python train.py --num_hidden_layers=9 --hidden_size=384 --n_experts=64 --experts_per_token=2 --d_expert=112 --d_shared_expert=192 --hidden_act="swiglu" --moe_layers=[0, 1, 2, 3, 4, 5, 6, 7, 8] --router_score="sigmoid" --normalize_top_k=true --routed_scale=1.0 --balance_loss=0.000672 --balance_bias=true --router_bias=true --init_std_router=0.0175 --lr_router=0.000369 --vocab_size=16384 --norm="rmsnorm" --norm_eps=1e-05 --tie_word_embeddings=false --optimizer="soap_variant" --learning_rate=0.00164 --beta1=0.95 --beta2=0.95 --batch_tokens=[32768, 65536] --max_seq_len=1024 --train_tokens=417100000 --max_steps=9025 --dataset="wikipedia_en"
Below are experts of layer 2 (counted from 0) of a mixture-of-experts language model. Rows are named router (the router's row for the expert), gate (a neuron's input weights, with its number), up (a neuron's input weights, with its number) and show model dimensions 192-287. Each number is 128 + 24 x the weight over its row's rms, rounded and kept within 0 to 255. Numbers have three digits each.
After each expert's rows: a language model's description of what the expert responds to. This comes from a sample of Wikipedia text that the model never trained on.

# expert 46
router:125123114117168159124157077123130116130126136119131144120137126199148104163144128137138114156121102151153148165179154136093118137121114100122124117144139139094130113156143128150136145138133097136158161105116105128174123117106160157123145096148121085155100192151115117103119169156136139136
gate0:146156114083131139106137105072181176141136122132083162111151121154134127135120150131143138112106165158094121137125110161097126136137142147126134105149149134123103104108135134096132125113130127115128088107116123100099107122124154099180136169140073103196157130126157137108125161104127125158
up0:148169108120115112136089160148191106112104141180121133124119158064109100121101106075109105109138143109076120127104129123141093151119144134144157128108136108139144148122117143104120129125130153158114119125108140131103155112114074110153101110136117135151132118097085158183106158126107083096
gate1:153137152141116148121087119130161123120103147147203149117061144143133105163093162089127124118148118127081129128138113126109101108132117134173173095126115118128123141135127128135144176097130126141166126145124129114111114118175134120106113120114143165129111163120124169153106131203110141134
up1:132159130136113154144144109136102136123105126092127103122106089163142152137112132133131139120146125147104111127135129147116114101159129102178126202165091111168093122144138126122115153115097138126136144113127117138091126102109124161102093154125101110147113138132100096136112085134131186150
gate2:136121134078115167095100120116116136143101134138155124153124144130085128132112141150128146140199103099143125105129167129102101139159118107143159120149160131128111131130165166116126122132128158067109131128165194122140160130111099113146122141109129101145121105131141090105132143143142121128
up2:154146102117159097142108138085096116142135135105065136109127104132133141126135111131128127107121134198121133141130103149145114157175101131110112133108174135103094113103113112104154129129182169110123160101114168120154137124119127131139118120145182084150143098128163139128101150104129094151
gate3:143124178169127093121081157156141135136153155104105109204090109156126136171146129112134122117163146081166104099089142086137115072197114108135140129140092102137087155133144123113150162131119136099114132098145128101128152099116142131141129145134136153119158118113116148122178112124126118152
up3:117144137164131123131108102112162129119144140114105099120059168161116143184154123115107121149165124129153137147140141118135168061168109083165097129124089118165076110156143110126153115140148127080093121091135151117153106127098117138131091096098126163146119137137093097145165102133132150135
gate4:076158122084134147121139130162138164150100112134145126123124129124124162072118140135122097144114119148089100113143116135140128150120169145134098139123125128110137139110120062128108184159144137091135135141099147163085174174126151144140141133123161110157111144129108121122119106099149114077
up4:089129081090137169137033110140146120117108094144131129183118133154134136098166111120088108159102107145158105118150140121116146140112145128095136101122146143127141122150167071145110133131102152116090144115122134141140140125077162149150136122158169102103133130139167135113140075099111148135
gate5:137158122152137093131146091117150158111110126160123135086149154139150109113139103107146140130135107147149121128149112118118110162129103160121141129160119084110140113136098200140123136126123093132153116111127091109154088122157136141120117099158149078088143130136154140113134173102184083125
up5:137141122109139135153153132141111151134087117111119137122096148118173179132136125099146113125169132147109138134126151153136144170145121118147154111147138134113149142158084148146159137141173119110143126111098138155133146165149094144152121112109131156085110167143063128161150112174163092082
gate6:140174109115101153139092068130160130123126134095093128092119096092139133078122091142091154124089160195152123108114114111158147109129138157097042134141129127146152120102116101161118110149116159102152084111156097146126130071100091108135116096136173157134120103112137120145140133140135142143
up6:142183124122138130115110147101147111115101111156112117111101106092068099172129173119152143138133126112128163109131152101126099133127094137112147126116079110136166091118130154102109105133127117125093148171098115116121150175111142131107123112127156078128124165121104128121140080097070118135
gate7:143107116137143101113111120083181119150151137139143145086154140118097130125130165104134106092113112133093126129123091081108099132133166124127121101113149162146142134140160145102145122162155113156135113150137150110094153115115150097116162099146109137149100127116141158110106131074151123131
up7:115107109115118177116215159144156146050133135120105116171122104115114141135157094139108104158128161113093128118117174113122114109157119119131122164064132141072130137146130139100133117153135116154111142079165167165094123127151107127162092144158164165143155119105129156120124121137114139082
What it handles: Opening parentheses before asides or birth details, LaTeX ^{ and _{, and spaces before numbers or quoted names.

# expert 21
router:156130124161104120124134120137138110129124127178153117158125104100194130151105158116177169101129180154138146112120100123129102149096126130124137136127187118083115123125128129110139122141125123128129171131116132139163144092107140127156159145150109126151106177082133137120110150136127144082
gate0:156130112166115126130099091123117132161116100104094130130131121122128130134106150122138125158106124106132171117115116110132161159138102129076146133112112133130121064102129157174121178092119137123153102164090122190119109138064093137133089128127159143116129119115086081137131084136091133131
up0:136127139130133105090133138096144106092126120108145136134169110128142138153129188150122121128167151168083121095133109147118115129142134135137132142126101145083091116143113102134085126115093136120141151163129144129132057159166083163121136125104112112156147124144155081146117127112140189147
gate1:098173103098126128137140107122101105121117039110159144105148164119114145080115120105098103076130125102144120142167163113129081102112151116109142106174113146104126163110132124144127143120110086082107098125117092116108124109106063131126157124136148110140078098124138085120118153123141150121
up1:129152149084126097145185127141155101103125107165132127157149132129147126107123177125125126099138136099103145117153103135152130127085118139133114108163118077081106072133129127125118161129065161111117172166112087139159097136089149115116132126125129120103102197155150080104159128124149149128
gate2:128130145122135174105065103135093134146106108108063139125123111141123118130161069154122094154153141162146129126156098123116151145134116101156137076092137114122151138134164177176130133182148122131145119085120136110122143131099111119152095121137136140137145129108152138159143151094119160102
up2:112132125139089130133168122117120136144149132132143142111114135130121134090126113078116124143102137143100135125117123130130135116122157120106103170086123095129142156102170180158093085114117140139092093138136152086093133124090112101120140146134157146133134132117091087140077152149091136144
gate3:175165095187124133142087107160153133174154080139113123131105124113129144141141099151127119154058149125154111165107141100126156120145060112116130098079116154114151123142144134141129120128151117126120097095132154166129162188100127106167104170129147124117156139131147177107081145144086112111
up3:103150130129151112141111155137129090092161110109071121135112160156107114119129093129075101093128128155145084132100135096127109165134104121135173148139102136124087081159123117159122161079085150083109090144085130116144137120128084141086121106124124126125123113156158119134161119114158125141
gate4:127203152115117105118126142113169122144111137116065127136109129130130163083092147164128115109111127167126116151107118157130135136121104115139104152141131090108093167132135125116113182089177171173141142149151138117140157146113152119143133103127091144147160118127133100138124142088146114151
up4:125084141168116140129093102149133168139129105115141130110150095130123137131128101132119107154111112093117117083153136074135136116124140130106119108205087145142144113091139121122157144157146131151124111117105139177129147180117125112132081140126129116137087106128126160098124128174141183166
gate5:123104079154133124133146140122147115081102104131112135154139132116141102104139131102139132097110135122123130142143098145144124157159116120100102149045154106105127101142138150178130149117123148131097156159123076126133134131073170130148167130120110126098166157131159103127112113092111145131
up5:154109138140153156091123155152122133116122070137133139141133146127117110134098126108131129135110109073112127124168107100135145148105156108170144111166131148175143139155120164141149129131126116125134126056174106167134163107140122130100084126108135113182105154130125151132134130096143110107
gate6:101169131107110098139120129140105124152157134128151107150102092109141133144133121127131139089112136166178107138137087170133120116113152141131121153085133161134124099120118117125097159108116130115122136147135136080094079110085128159094146098122124158144128117137121141138149093091134143120
up6:171168119149135153168141140120105109146158092156094115122143133107139156050125099097125159131132159143130124116128101115134115154138098138128141173106183097097132147160098133093165096115125148099101127156125150146138163091106143145146121120122215152127087099119137124107091070079128122130
gate7:143116157111092128135156135139130090103115104114123126131134140141122131109166129153134126128121115150086148130108139135124130126148109108085158123094150097103125073161142129132153113129148152139090111160090132128157131126133135092146151131126120118090100139139170082128123109139095120155
up7:136149138104141058147136147150113061156156083116116126136157121125142136126112158121142132110090123171103173143107119189148144135120130150106161106119140122125108119147121094118145137119128176116132150119130110141125161133142123124103088077121119134145162138136153153125125132119161108109
What it handles: Articles and demonstratives starting a noun phrase, mostly "the" after prepositions or "The" starting a sentence, also this, each, these.

# expert 3
router:083111127150141142128125088161134121144111125095118189116161135145119104132169132139142104118098103133173110128107122151065141108126118115125124136134133121114085081154129098138141135124137106105129149159155120147161141096102154102134118149227150148096129136092109081161153149111159137156
gate0:096094151120124130128145115169119127131051123109146152139131141099145118133132167118130118152139116131103119115114127117092168148085115102156162085127108140122113106167131117124126152083145122140115169110134144110117150100104136141115121103086115071137099152145125144133177143145154097163
up0:126131149158114135136165125140130115116161131141129114134119129160123152174070135107114129133100165118119146135139112109126110099156134133099143168164127131109120118103090141122086108120140111103130055140112152139133111160137133104119112134139120127134143095095123166138139120116077171115
gate1:119145130144118165151059156128126093141100190105116148128130174102126124121116116100156143127146137151125128109111163103156113148124132128127089110152109162121178123116105130094121163118140140150151070133090078107144105124123125130097143093107153071138102141121128142097099156122101138138
up1:126112142138127126110130135137143126149110113161176161154132135157123139140137102109106113107118109095131115151157074102098133114129093112118125153141108123111072131112138114111143137099180127110116164132122144150131122116090172128127161128100147122140133134135137132104149141106134109167
gate2:146107135118123162119105114145100151148097138144174160165097145125112133161125115135193105135142107134105136084119118131114088104125179173127150086092178116128109176158122150157135129130129134132132128087133170095127164083118117093109109151166115089142148130110140111159147109190131130100
up2:124116122134137119142126157136150108122130107135158156099133175110168117109160127117138161127095095097107140097158147097139099126141147137129151126113167091130141117144140177143088080145070150127145171165077115105116116129114105113115140137152175166116148110152172113139110104099114143125
gate3:127099133122114132093144156151143105128142124149116143138119155114150139120127145116170090153161155110095109140105091106127119164125125111165144085128146093115117129163125186138157176118171128128115111108200180122160129088142168084140058136131065101106142138118116078126179114117149116116
up3:145105119144151118103119139140156155148135138147101145175131134130150126159140098135104100151099139169183098131133153175085139140116169150090119138157146139096142176139163127182137140175096120156132133135126141106139114146098125116143086124169143126192119103134092138183133115153102119118
gate4:112078111140123123110111124136148144112130144117144164143145150182104157171143099099113092139160139102164137160120127097096088117138154124151142139166113154163108115161146162150152165177146137106134121113165146123121125133104150095093160093143121119126141161111109133147128111106132134171
up4:155143158109113177136194088166100104153159075101167087116132141088141157138119166139117141135107127145138161112143159096144127130126126105120100153149148134125063110133134110150144155152110090161139152145131102120136135157147130109148126150143126120141147077159146109125152174142154134077
gate5:105151136120123087150121083155119151125151155134128130105163133110102114152100147122124125089127149162121134060109136106122157128110135127124111140141137116137117103118109162098175141118163132150149085106144135091126092118144145147097098121145086097115120085104085171140127136167138102116
up5:142110105116116131106129149096148137090107126151163141108163116163129144135095116132116112116146166122169123145147124153159106103109175135109136120128114126112121123123169154119152137130086132136144130090098098113136131137138135116121139108115120149133127154125124137126119141126135148142
gate6:146130122123073152113129121134155156142113136139158149151124127120154149136149123151151118118113149111129132126119142176156106128121101109115123140123126172101121123156091073131077128139093106123150138146082108117126159162146163141153118102170113088132104141098142099170143126107115120122
up6:147113119093120158130180133138133126149129096119157143073103138123063087155150108154173122110115130129119106154139091154095108117129158132096124134117101153148143108136164155169121152147118153086145176137113193098136135176113124130108128115172114109139160106112165101135124157075113127141
gate7:142135100150109132106096158135117091143105126115159124172122150154126120153133152106162140108132114059176140148124103146116109086123101109137130105104143142137127102140082148102142134130149104142118150129068128132120185103101156163129140107141093129119130161119128141156139052120124133139
up7:098115117165094102092074095109118096161158104096067137132138140144108145104109119149111140112146098128207119130113153118106119138112108124121121104123140152157119118154117106164179110088141114118121109153158115138123134139064124147149115151128136136082117095140125109147142073123123169162
What it handles: Space or symbol tokens before numbers, mostly in tables and dates: the space before "26 July", score dashes like 77–63, minus and plus signs.

# expert 42
router:091145092118106125093111120173082173134093177142168131150122129131094108101156116133177120096111105128128120123109112151081134111133129121136130157113179126085107131129109133125106092149170109137146149136146117140121127090144170105128140125195147144153111120091113166119099130157151123130
gate11:103127139124119164143148121120170109150108106125145148138159142114133155112146145106115142143107139110128154179214147131117171114130112117185122135145115096115125134097132154108078106142112167145113137119138137100125161146125128112097135121124134125164172132129146088153113159144149155119
up11:142134126148164097123143092115164110160116151105096130147122106157103123129095120092138175127117175076100106127084139135146145079167070117132086094122094138164127132176075158079128105135142131118087128164108164113157108098139102180122145121092137142111138129137135111107115111139140130182
gate12:144125107127148083143143120133132110115150096170087134115104137165118049126122124127141106143157131119163137166095091144100115172154110128176164106118130120149108079159131206130117104137091118153148171092079139136148088149107133105145128136142118119083115143132142136133140137133158114098
up12:144133097091126116122136110102122143131160096150066120105059126145119033142120091095099119134160125124143145144125100117105125135119134124144129133130134141122119059106129192101134115132095109110180155103097127152149085166077168096167149117124112137120129160122154138117133149122143143126
gate13:126094132124133137123141132147153092102140104116095158153160132155149112136102160143160117198155111094092100143094173142128114091134109120142132076108122164190141126135118149153122129130119124110135117103120160113115126102105110105112173159151141126115141154127111117146191119102172098095
up13:134123109122140082129135146114114101124124121143096105194142135092127122124119130143169131122109106096157100138069133132158131148150072140100141135121118113163109103124109180129087144133117148144145151131109114135126108089122142113140082119132111102094160118141135115109186135138162110143
gate14:126115092081128127130148145131159141092099124116128157131099170144140142158123125151166120117109134086094123095150122106124168090109137171192094110134118099126131186138125100089162116140114144106147118111152144121148140119150115134100109157132107120194152168121071121150131124107163137093
up14:103114061133115102126161114142123087092126139144120150165146143121129122095138124127134129119132112163140144130139160134132127146084150099095163141120139119102102117132109162157153137120112165156145137171052135105094128133138134132083206152133138127095135133124124146161107138136162129105
gate15:130156106118154130111120113154130122104098142184136125102184086151137165151113139073143120102122125144112137131150102120113127116112097124120122119109117121114150152090107165115137123094169147137144139166115097147095162111105183130113075120143157127137139134123096123147097139150144122149
up15:138124166138126097121175129102162110136138100137088147105123135188104095129118121126062138110149140138088123135150078109109127144143115126153155134146110118133134118140088137062143119140096096090161149121094103142150065099132117140126123170114092089137125111116142099096096162120110155133
gate16:114113110118159082126176149140149129116122154111159114114143175161159090125128127130128150124163104118134113150123149100133132104135134124147136137118137121163141109172157126157163167112125116116176094109145080145148129147121136101124140119145111116119075114127124141140145105127114132124
up16:142138155109097149156079107113134126127161146101086128123122139164104127142111154136105134143146150158136142093132148124089132116129118123106115098139096160124120096119121091107150132161131096131096120156119167097165095142126147119121160140120156117071126097102119170114138160121137126123
gate17:117121140125123167133151117064152120099152090109129119078161162146140137126125124121087147136102153143130154148139172140122159122116131136122110132145111113126132154147151110116155160162111122133121075117110116128130104144141118083132152158147126144164146169107125078146147184128124128134
up17:143102113122152150110150155090150114117136134172130133123103122147134110166141145101163138102149103089123091141174090119084120123154096103134159081137118104126098116120176144111138160125143131122141203085111197167138113117133190094132087135118094095148122150110187114137108149109122119152
gate18:155093123095129164119109112083148146126138109149164140166121137143132172148106172123120101166141147135101133112117129124105128123131136127111141087099124105183135143147162146058159142159130127103120125122145158112135124109138161090111132102150095113151116159108158128147136164120111122147
up18:141152162140121111132150158141146121124097123140104163102134162152134092143135122107137124103157139109127152155136121100107116109127108112154171118143102141102149134134135084151125138139124115123158133136119128106158143138139103135137152143135121128146093139107125113156155137096152098118
What it handles: Hyphens, en dashes, bullets and pipes opening list lines or joining scores, years, ISBNs and compounds like daughter-in-law.

# expert 50
router:138128097115124115127111120148150145171111189154125160126151087152134112166137101130154080112128130129177157121115143117100105096127141107129150103094145134092114118133155098085158150142162106142148131136131128127153131094081161131135155101155116122139062180099146116122091144138134132152
gate0:184129110123102159091140140147131086091142132125125119138095112128194080087110107135126103121152105145136133085125090126129100138104089138164147138168138115156130145118149109132115141164123095119134140095084119161137159153107132097158135140158104109128102162102118123179149087168097114121
up0:143175115101138118133135163101121121170137076143144079117138099106139123104096147097120126126135153114134185146167128120143158138122126139140154169181158158135131098083141098098158110118093149096129139159102159143128131137099113120132160121084132194130130102138150108117099108157140072142
gate1:135099134148128120132151121128150145057139170125130146111159104119141109162153081180135147115139123123173134099146165083127118161114079092128124105143140154134088137122100122144154142144133108142164151080125152164178095100118107176126104123124137166131101108122128106122139095135139142136
up1:141143129160089170102103142161127120111156149076115100106139122130129113106121094119174165139167117100157109087102164137167135124134080112108153152108104106095142133109101135154105154142117097094137129135094099126148193126149129114147142120119185106137113159112147180119153079094121161142
gate2:099104083136079110124135146102142114087128143126108159105100140115151106114127157125141114131124126149128113084109107103095148097111107108091134136131096090087118159143150167072114148119088132100151178131128091183124125154122121131101120125118108095133110161173101135148109131174121151134
up2:117171115125125160128133157113136140056142097123097138136136155120143133144100139141113157176124121120120114127123107098119111109134143127167118088148151136158104127161175098134086156133160151149139180120137151109165121148117145102113165088144146150134094142110062162126081135142137119117
gate3:174136119126165125094111089132142165092170139131105149074114125105177129093122135160158124134120115131107108110113130123131148155091135108132146167125121128116140143139194154127144161131150112208152130142144121102111123090143145072174120140142109126146125156132154132162140096146169105140
up3:112142095141171138161123104150148148126143140131118165135104106130119121124122126158093148129160121122133123056151122113122111102101107119100157156079127134097119115150152152111120113135129110145112123113112140092129129137086114174168154163106100143115143122141118155105142073173144191148
gate4:093116121108147137140131132105097147123134178138144147113117133136121101194147102109119130136137073122137120117141118122100118122135093147137157125115129130131082140180139165119129129145149117146147148094107124122150131151062127145118090118132130121116126136149177065121139090127123133114
up4:131160069124111117132135139149106161135103138140162156089157103171146111125188122093161160142117104151131128120150165143132136111125126130142147155128167132115125128111126111144080047127066135145142154120117172137138111104135083113096101125163132138097109092130116114138135140101106153119
gate5:190156083146102127124132119102150180086110160100108105121150088153082135060136148131175142107119127176123095096167060118119144119110130098121135168118152112093095108104117173144143136123133141142116158152165166098152109118087141141110128144146085115117129133130134087140120151144152140106
up5:123128139122134108112136115077167116166115112077111127124111104151155135116099119109126132180137132115134101137144129161114136183162176120102110168103128137132134090137112125165132109114143166080113095178139110142138134110139109103148085195120140173116109158155125136085119117149141146176
gate6:130129130092090142132094100110155125138151087136137102082092094156138112079136116091164126130167106132142115122127080113129109123110138146113135105143154132137158093153134141129102063107157122151119105137134139108126160090156107119153135134131140143155112104101132145162149142115128159137
up6:136130106075139169165118136145098092135145123121154179146139112156128158155086124145163125109120091137142107122148110159116127149135078097086142135105143155140120116176126129131120130142157141125100158114146150085160122096111125144107150125113129144136139118118145128119121123080114131180
gate7:161125102078132108110122107151119156118116132116136192128088105160149094108179135135141107131109105130127108093132097106096117098087126130089134154120113126148122126129182121162138098152104097177116127096131168159116115123128153124144125119174091138098123149123093119159110111114084088130
up7:125178115168119172141167104100118160105103090081115145115063174143142148112102160124130119124135166129116132153102127060123128133131124142159151189069107114137159123136113156122157100147136100142107126081087136089124133101149125102195138173115114125151133100143120121140133118120153152106
What it handles: Head nouns closing a noun phrase, such as family, County, people, years, and unit symbols in coordinates and statistics like °, ″, %.

# expert 35
router:178083135105115131108119105125162143133081136137134163147142118169097092113135101090132094156125125145119067103095134103108089144137137113170101106117145135113119109106119146096128126139145126091128116092153152130157146116136127096133070116179157150139120148091175101156163124149181138150
gate0:121131121164156161156087124126155108151115101136154142147153137153141124126142086173117135115138118122139109140162073122100109134135136160135108144123123148093125125164092157154154173151135125116155114129133111137131084141067126094175055151143157147142130130091113141147154068150149125140
up0:154133139145133110140112145113181152141151120158148131131142104074122134104161129128134082112152154108137106129140147100145106155127107137137151152135111093136154109099165173176125110113172183151127148117084148113089159120115112138120086135149125147103139151129099143141101105115076155170
gate1:088096148120128115129104145109112061124115159140124082147132132100135096136156166132118133121097146136170120125130116161123136121106178123147109107082159150091134134146135168147132065136120124129135126134172172166109118140161153114100137152117133112107130133142117145148101116124133139150
up1:118152126130129122123116097148128144151142122164114138167080116087110166120151136121135127096132098186165113127131167109111184151073142097145092168132164123131189123135082112122148103139135124157116151147102083106094154121115141100148114094115140131127104131130085110143136161129105132117
gate2:147115117130155175150078142141146154154129119126156138180148141133145114135163077173104086128135132110126128100132154149125118148157151096142100084116142170097094132115126094177128136123144128091123128108117178129164128142086142157102128131147124160139124123119166161189116080156116147148
up2:151124105145134164128161115121105131118110085145133140141092093164107118128101149117139157151149115110134158146168115089118105143143125092141161148106160098132096103113092104140096100126122158126150135155090097109153093099146127108153134128136134147112140127110108130080143176107096142103
gate3:129097116154152117125136155133112122139143157164101134177161133158095132086104110115143075118141112131098156109116094099127151134137117150121158102138121105117114117150134170141126132152155103165141115118129137108149104093110159089186127128173093084118127124109119171089097143129109158118
up3:124107147161093090123147149147131170120166134109128118101146139150107118119113103142115157067119130133122118159115103153121108057099114110134097172118160118157130155107168099163132121122164122121162115168148100122109095161154143124134155144158133120182131117094148086138146133152161120165
gate4:123155131140146121087153115120134163162172142113100141101113139152162131114151091130150107137125137173111149151151124118129118123120126131146129084128155158147122174139148123111167130127104110131104168107085177167136132113105141138105125124131131110113118103107161133099077082112155105120
up4:154167138135091124135116156130130143124114132139091149128144136176155078113142094130124112130146103147154129131175106184118127146104094146153142113107110102152149142151152116138221143128116086110158177116146134111109108085132162103142131168132128111124123096149154136069163192129152062140
gate5:122099076107190104128093168098121087151153166103124137131163111119142136106089177112114109123114117126111140150108132149141098182181111137142141103147125157165140135089156149101122144154147151125156103164122071096094151158102136107113130113120131132165130139099116140136128117134151126140
up5:161139150161122213142112136159136109133130124132134106119090104165178124134144134141136138094082127141173155094133125116106138150088145136141116122111152139102107071146102094159145130140120118133130139161123137139145124124184109110136148102119148129157126120134139148094159130077109180097
gate6:116166068139156101131108132166107134205144121099121133101102116161113116114146133114147124157114109152155163145104094136101109144099135109126170133190124114112115172156139121130123118130116113137157178132182137077119119113104154119115092128135113136122131092066108132139125137121144094125
up6:139141117162146116117128170095160088135063118110119118125097118117106123170109113080097132167099133107119125142116156132149113133134105119109106122127110129137189141097127134117106114138130164100123112117070135131130166097121110163137131133122113143125169170126122088108068177169115141148
gate7:097114140127137139113114124101110075113142112104120112135149139105079133107117150137111127147135131134082130156074099097142169155151141136118142181095116073141130067115101153126117118114102148162128123134130072124093147104128121128111137161122134117068144109126129140174114109173133137165
up7:095117131140144102114138151128108106092160175129096131107140092113133106171136127157145129107126119133114154108137094134126132142138144097121174149132150109110136102153121119151113151143136119136125146128112071101082122098113161147116188183140091104134121118135132140120110136127090134129
What it handles: Nouns for creative works and their makers, such as film, album, song, programs, video, musician, in entertainment articles.

# expert 48
router:152141114130117137147160122111127114190107120119099113135135138136127117147142135128156134134130151148144123118108112133102144113145130078155122104103114135134135107135147136131124169136138090158160135107114118155151160090077213111172116091156122132174112149099130125164121149120129104124
gate0:148120147152129111102102133137106172125106140152145163108131145133095134111128110143088156093131117143140098137119138177127151103129125091107138141197105128110147138107132165128129139138149092127164131140125128161095101135147119139153133149125091121144117157116167166116172141174133135153
up0:150091129103122085139113145132132131191130086070115113111139101105153103093117087113183109111147093148126130123122174132117112145135110116128187140111086126048143114103099100130123148122133119166143121170094098123133146154113110153119179177127148130113112160124115124135129113136148126124
gate1:156093145118121185177096151168166132134136139147160132159126125156162098152141125113129128141150120144137160110105118112108104131132112122127163094126163187122093141143162141137151129141118093095137148148159158137115162121146131126144162110145136152135113143128157112103126092131139148120
up1:112160140139148086174095133121142092095172133129110157137074112087117143149143097101108149108124089152131122114146120134114165124132102161145145128132147155108111087124157119131140158126147131112160158081105131121126149143137139144145154154108066164132129125125126140137157114116146121129
gate2:116118137108094127182126151144119137153144139136104135133157134135139124150122088107137127146137153126160118187146133122102092137151102119146167150165146152141083142156136125132156191135147100124135126070142134135114124108131130146107102177156125127125179191128130098124123131131149100144
up2:110132139134136065127175185130135117133167112143144138131123162139090135163118126125116119132120153155133117166121083102135152091130073124119140141136086073139146134129177137140098123148174144119125119091132118158136137174135117114140086096106114101108161104133150089066139180098124106145
gate3:082160159125116148157139125163168161120104092154128150158147165138111134081131118137102128126125063131150150135147108118130110170136162112094126113130180107153169137123115141160096123140087154157148085106134114086140124147131123186136139140129105147145141097142121140172111154118127114124
up3:138089210131138127148122158130111109137131124149131129149136123100142134134127147140162121156162121154110182119148109123166105116140165167131115153141120139131149107100142144184089169124067162134145096104145126102137135159129133161126117079142096104132130131160129092195135140091101137127
gate4:123157113111099156128101077157110125150110127136168126119099123125116065132090132179120124150116127111104077181129138153125099096119142093082094092130141120164164146146131146136169131146146087097144100136114112121107124070115115133126127150182108146126124132094153116136146124147131156121
up4:126101147109111163138109122161108137117139164132137112131150149141104108112161160120118099108147103116170133121122138096078126142156092127128148122124123103097091115114105135152155129122138097125127134180127132112117096086104098126106154135141146091107125109131122107125113136142115151160
gate5:155103140115112124079104161145167119159086168110121106143176143138128133096137150124135142135096113080114150147105140132111115151125095148101154127140139164118160152084143131131153175137087146145166116107101163171142135122144179142141118115144128120134135138128149133131119124154145069105
up5:070163152141162141109099112119103129085155135143109134121133138123103126141135145105088111141147096145111112140124145154111087096102155131157119123109143115142141116183118102143091165154082137173151158130120096105090111120131158141128160084122077102116145127124137131169106171136133142142
gate6:132114138169115109106109173125133114166088122132149122105189104147158133117129113161123116152121096144130127148121113129120068114112123150138143103135113179136130140103132131090144102132124118161160094098155154162126184148156115141103084125145108126142079134128099132156114159180114094135
up6:113154142138097135110118139109087166138085122095098128117089151071130118146154112134135127138097122088141103121118129160118112109122128122150106165155128167137123152082106094113111106143136116129174137085139154138105110152084121151133104112151110158159133133131119113135134114112113111119
gate7:162108155119123148091113152150106125113150118102146162174110172138109108125149162165117118122166108143111147139114119156097100079148102110117121121124102101111132133197178153122138174156171125149144140124125137117139135120072137068144120133128094108170137125111127147140134132135131088166
up7:105137119134167167145146111138139124097145162181151119116081149132157136140130126114090123114130121137096098147121127112130106129060117143157177106165110166093091132134139086105136164101124132161153128141165130151108130149147165153115078117107130159105133125136151146175092125085128132131
What it handles: Articles, possessives and prepositions, mostly the, of, a, its, plus infobox words like within, Order, Genus, Recorded.

# expert 6
router:123141118105102144133126075105137109073081167142144167102150123158142107131138155136145101114176121162168111107170122141112125169114101116136174112131146142137148125163111116137144167142143115104173142134124098118157133120096149145150138165154132128121086132092155118164123161155116107183
gate1:144131106091135135154118133113143068120146167085096142178104080104127114129155130153105146124146135154120155100068166114129126158106113125111183118135117131098127098138134083159127157144164116118124169102103095146147113137142111098140136150134118097137146154118135104095141107199117175119
up1:145163093173126133155099154133153145133126150133141128104035133121187126080121094133132104116095101128169094126124139129125119136144130120149113118118100093140109106102141140123146159109074146097118149083105101069098130164052110160137119109126136144112123135111119153148090108130126140143
gate2:138148116175154109103138130146114117112097138108113162132150113145129118095143102163105081128101125115131125146139124110100083124138104124114112137124132129104102157112147138134152092174164108138145135119096101099089159127096156128129142132153137125125137118104124156135111132084133168120
up2:141197133101137115132104105099149082115124133166161134106096168128139140126113123132080106161128152126108102126134122116134141102097157120180155115136118134167138093091144095144095108146114152151141086125129147119117115119145108140117127108127133183133105159137083097129113108110135106146
gate3:121118067128103128095126106145112153097139184126174109121134103117153139173127104132154139114145082156142128121088096193115131138085152091121137144137165161142075134111148138167091101135134096175156146098126100116150150100099140117091114111152100130137125092129098170148160145194132137111
up3:134131180117170108144098117098137133171136126160133149153098144148092108144149156135121121102104128086118170167152101113107126141153136142137098114112161094125154118204063154103149089119137098100129128131163139091135142104135130109122126159141161120124110063122188112095143138097175174117
gate4:112113119084148161130131121121123113137113140143130163083125129111145124071128144173113089133099123119131104104126110153095119169128147131112127146127135081091104141086125102131151120171128135133146145116149112143129146154106197093144124147133131114124173149126133137094124108150110155141
up4:154125187151142124166127089106163172109149126118066108161107142145131136170124080123140125147131134107146103126140130080143142117137116175110102176130131160119138081157094125134086106131129144144169128154104141158112121121217162141128108153146152139125156101123151146128118113094135120127
gate5:113110105111138119073141135097155091084143125087127144165177136146097107145134107164146120124118126090153122135087102134108104140107115098123145154123176095116135124157150172131163133125142116146144147129134106112140155131114132112138148175149130136119100106126137116155171072132136142117
up5:099094103150135135163108139177119147135153128141134153097144099155159134120130089166116162090119107124134104172143085097118170125124124128117104111137126161122105112123133100119098087123106137123062105109142142134122143136105121180192145125141103153135139163149098139119136113073121130108
gate6:113070086111137147136141101141159132099169135113132142078106121133163118127140139073127130135088130121137168139142165123140131120112149121117119143122134098144115104145112129113110122076101122125131153106167120158160168166152134137158072073114156152090138084139150122131162119142101119144
up6:115081138128142133134178123143133136110100109119105155119117103154171082131150109079135173151129103159169075139143171126136134156158143127159136104136143099150105087155124183173147141132143106135105104131148123134121132114136133135116078143131162134099125135135116132139128131150153111133
gate7:135132093162153151113148126162140134134087087143158170089125156110167111104113131140147133153091108095124135118151126172111134114089126129144128137132136078080112110156130117120137129126105083154150141132122115093130188125135133091133130122125123129149146152106095166155160165141123106079
up7:121163106114078146152136125127137175136114125090110119136115147111131095099049091052140102101123145106084123121105144119140112084146110120103148104111109117147135135149116092131130166115146135103100131130091088166165116136129084143115102101134138153127125154127143116133135104163102109129
gate8:104140082161153164148131095156102164154135113140111165125109138133112067112108081110123111131110142116136103092142130121101139128115099109148098100150097173154128141108090141106145120153100109120168162139099107103142114121111143096126110112130129115121132136106134178088141137112218099104
up8:125106151126133108107151189141111151081119151115177140160164119137159187102094169120119109130142132144090150151125150163127088134130135105124146109149143120128121144126168116152115136171226140126115148127148178163096178161122125103175139139152115121138145112112138123141108114141088122111
What it handles: Heading markers (==, ===), table separator rows and header words, and nouns like end, head, part, round in sports contexts.